Weights of a small mixture-of-experts language model, trained from scratch on English Wikipedia: 8 layers, 7615 steps.
Below are experts of layer 2 (counted from 0) of a mixture-of-experts language model. Rows are named router (the router's row for the expert), down (a neuron's output weights, with its number) and show model dimensions 80-119. Each number is 500 + 40 x the weight over its row's rms, rounded and kept within 0 to 999. Numbers have three digits each.
Before each expert's rows: "comes before" lists some tokens at least twice as common just after its tokens as in all text. This comes from a sample of Wikipedia text that the model never trained on. Tokens count by the router's weight.

# expert 14
comes before: "\n", ".", "\n\n", " |", " of", "=="
router:525518529490406551516504526460433451476510450409544517469495536493516531532516453567445561494506502537564471545471501480
down0:508473510537516430541561579533510511505507451491478510533500569489505532493523478475444453471566456557537514517527522559
down1:461532489508517490450490539548514477448504497436494529467441490460538490476598473527520562523507389479474445455434506470
down2:491547561472510491441465452496540442491503535546495490467522456491471586447519529593537458481470463515476524569466549450
down3:519538483490505532481483523542518504572478497497438520457528510564507483455524516521469518522476596413458493396458584480
down4:430522440466495487506526550465485458456505532517406472496546524483517410528472502523504443457566477505518553523480476491
down5:467521472554481565488482459456523496478489494491487492441474508575440477488425556428446412530492468448502546529537453536
down6:448433439421532570454443459522504496492537499481488481527521491472454456487465530462471460564474545486482548523557514492
down7:470504453510591451477524495536513482504523484455495555533479561531495513498569519522421537504402508495496424461489502477
down8:569459539495547549496519570492536569469499504493495439570461428495506516497396541486548499480507466458510528512524506495
down9:495457464502468540507490499477507510518510522495574399507502479527556449562475448532466485481499510536533469537590516566
down10:481467539439476502551453568483357432483499427478532492512489595567529518538557531533504525442526536552544473463461473527
down11:527418421491542507533536546541500521397492520424434486555452532504531544523491508527557480444565528480531524547439516471
down12:505531540436520481607469402517498559466611493545520454548452555458465517527474505507544440500558576537518508508451477482
down13:494451513493418552473519461446506536518484495459550533420511496481531482456509444475502457476568540464556518508425484452
down14:458474431472567487474466418503490592467541446521503484480484521472473438527519578473571446541488462467488516518560535536
down15:504525454492440492540461547475600486528483561497525555549582524504431508484533558465490528535416537504525506426475534499
down16:457501548487515400493569437496494434483559492533505469540500418546542531470499470489436475460460439534491512472557451480
down17:498473533512564513477419469480474509489517533484469427598439454470518479536463499418496476422486449516545540481569511467
down18:457479517517525494450494507492487564462545501447521493478523560462481464496536546483577490499497472487490440456538584441
down19:559531492458540486651486492450480543580540439468531484489521444518558500545509480435475493524515490511522580531594448539
down20:536468538516560531501454460526515522433509481464498489524525479428492562485519475537512505507466528477471493454523527475
down21:490458505455470486555505503506465468499497487544449514520477511561538442448492508452508457547408426500528499532516515476
down22:583502493574488490600506496472479516575508494461506468452493524514543495485483518501518502477518474445509568465543485491
down23:521500468494465518516429524489584585537539583426449459553497537532467513566554518536448492545467468559497630511522496512
down24:549502511479472527530463477502552523444483534437499399550437482373512428497544468507549494504431494501430456554536492546
down25:488457510539489510399519514518461540464498434428435591517543439392489494530465527523442514439454511503510482525465499468
down26:434449447502526495490481530530557456502500466530522500445503495367457536466512487502531442484575499558488451473527555429
down27:566421554469542484507511502431531432467519590480478436508520507505563521529547565448490448454534588497524551505391509532
down28:514490508506502487463531575464554459553516513558495427454440491452477499556522518545578488526507535456459508615518475503
down29:447542501501469535471498524483489478508458511478499556428511491528496528493541450579500490504549448472446523520551580502
down30:457512496526465516476502480451454529488536479513478544508494497500504504452469464458463539520388477520475442561489506455
down31:515493514447530470540447509512478520535472467499532502442420575447454525512449467494564460498479535432493414508535478440
down32:511565468506511508517508505469512441485424457518485465469523482453514550503510500540486586541457542430481471538517504546
down33:533512517457479577478522420520493499469484568491527514534464576535432439527534516472472574417485468485550464448526485474
down34:531414453469508465535490398512559491462495472440479404491500543513545497606480503426501436502473472469489535515498481511
down35:526450488468521434493508508563463482502457507408498512481469512533465496573564550510464508474506477509521459530515483455
down36:533540466564376488513485458470500490451562442470523551452566495501510450488523503397524409487512439489495526499515509585
down37:511505556603497530465454471500524518500549517460509437563489518471492511420516487518493526438474457542552471439502555556
down38:571505578512527506509453546442452513512475477525521482521487519538550460520487551535573535517459488497474426511483518455
down39:477503491509468453488508501464478524478550369490474536528523490495488584458505461527515510480543538542498492557456491471
down40:457447534487513480467506478519614489496500538429512496607466447475529521512551494463528487582529490525486466490518518486
down41:553556459494502520541481506526564549509484511530492566541551501498550455473509495441478437466461478456572523453497487519
down42:538499554491481549520520428516539379472489487544493524532458396551494504484522474439502461475464544492522471521509528529
down43:468502462515510461424490510489429467438547490616405519456500451450533539484507527516465532430452408587467492500517425427
down44:545448513467444543476441521538536456567500483504497508422490555477581504532455516471521472517547441526488463461523579488
down45:479550496533518495542500534538403472545519427528488479452609438465509547494502410487531538526490510509541539485511469403
down46:501492538514478453435512429473565472506534567522454519501436494488515555429508420523508468542476563531429487526508497591
down47:510441486462482541515447572607524497576502509417484518459526449444504552480495453524473495526475505485486502453503471479
down48:459468406512469496514473504449522526514477542462527496471523425472555635477551489533437539484434482484486544504562454522
down49:542477541517483528473547497546461503538541564421447509475492525488496506439494506445553561543527526515525476497457509492
down50:491527501514473501514528460468506583472491501455582437524495581548452553530502483509445433396512510478533554553440547538
down51:505472507485501515567454485465479476593497601564520506506541530549574556543418511523588476478515531480504535559479486551
down52:475519529483507411464558566464499533542494440481462457534451454476423447481501428507549475521500520534469447484513482454
down53:521477531461512472429439386495479578518540521520559466544511479509469480511541536525535539470523568539518530581556538415
down54:478484513503533499500519522572551512532539539535472567459392584484478517499479488538485505551531476498477468489483436519
down55:494451489493517522549462506453403443428556448519539493477536492462552457508496472467578480529596472483521560569516519466
down56:460519480469475449452583452517467537439442494474514594470502480482519507441486557581477465488488514447486528473465464449
down57:503545494446457485505535499511468553481464456444559526497519505486541545539496454549528512442452493552519499447530527475
down58:581534554520532586525475508550493538536423520430538560475524472503482547572510516478467523526532489480469484535528475543
down59:461459485532458461476517451483505491496455506480547490525511516504503508521601472481470457531470502514512535496397435520
down60:550550500415476545536526489494502539544511433513507546436510497527513576456489511425491518485589457469506492511479468555
down61:478466493472506475490507479532526554501506563497541495531471503532530482493512471455478561388530518429450508427500454543
down62:504569570526503460541556481487515474553528514500454431492509544489474464442533508499423476497477496485431548483434464484
down63:478483550564477513464501507528464471516503447499474451496581447481471562451512443509518513536503491519510478502566457488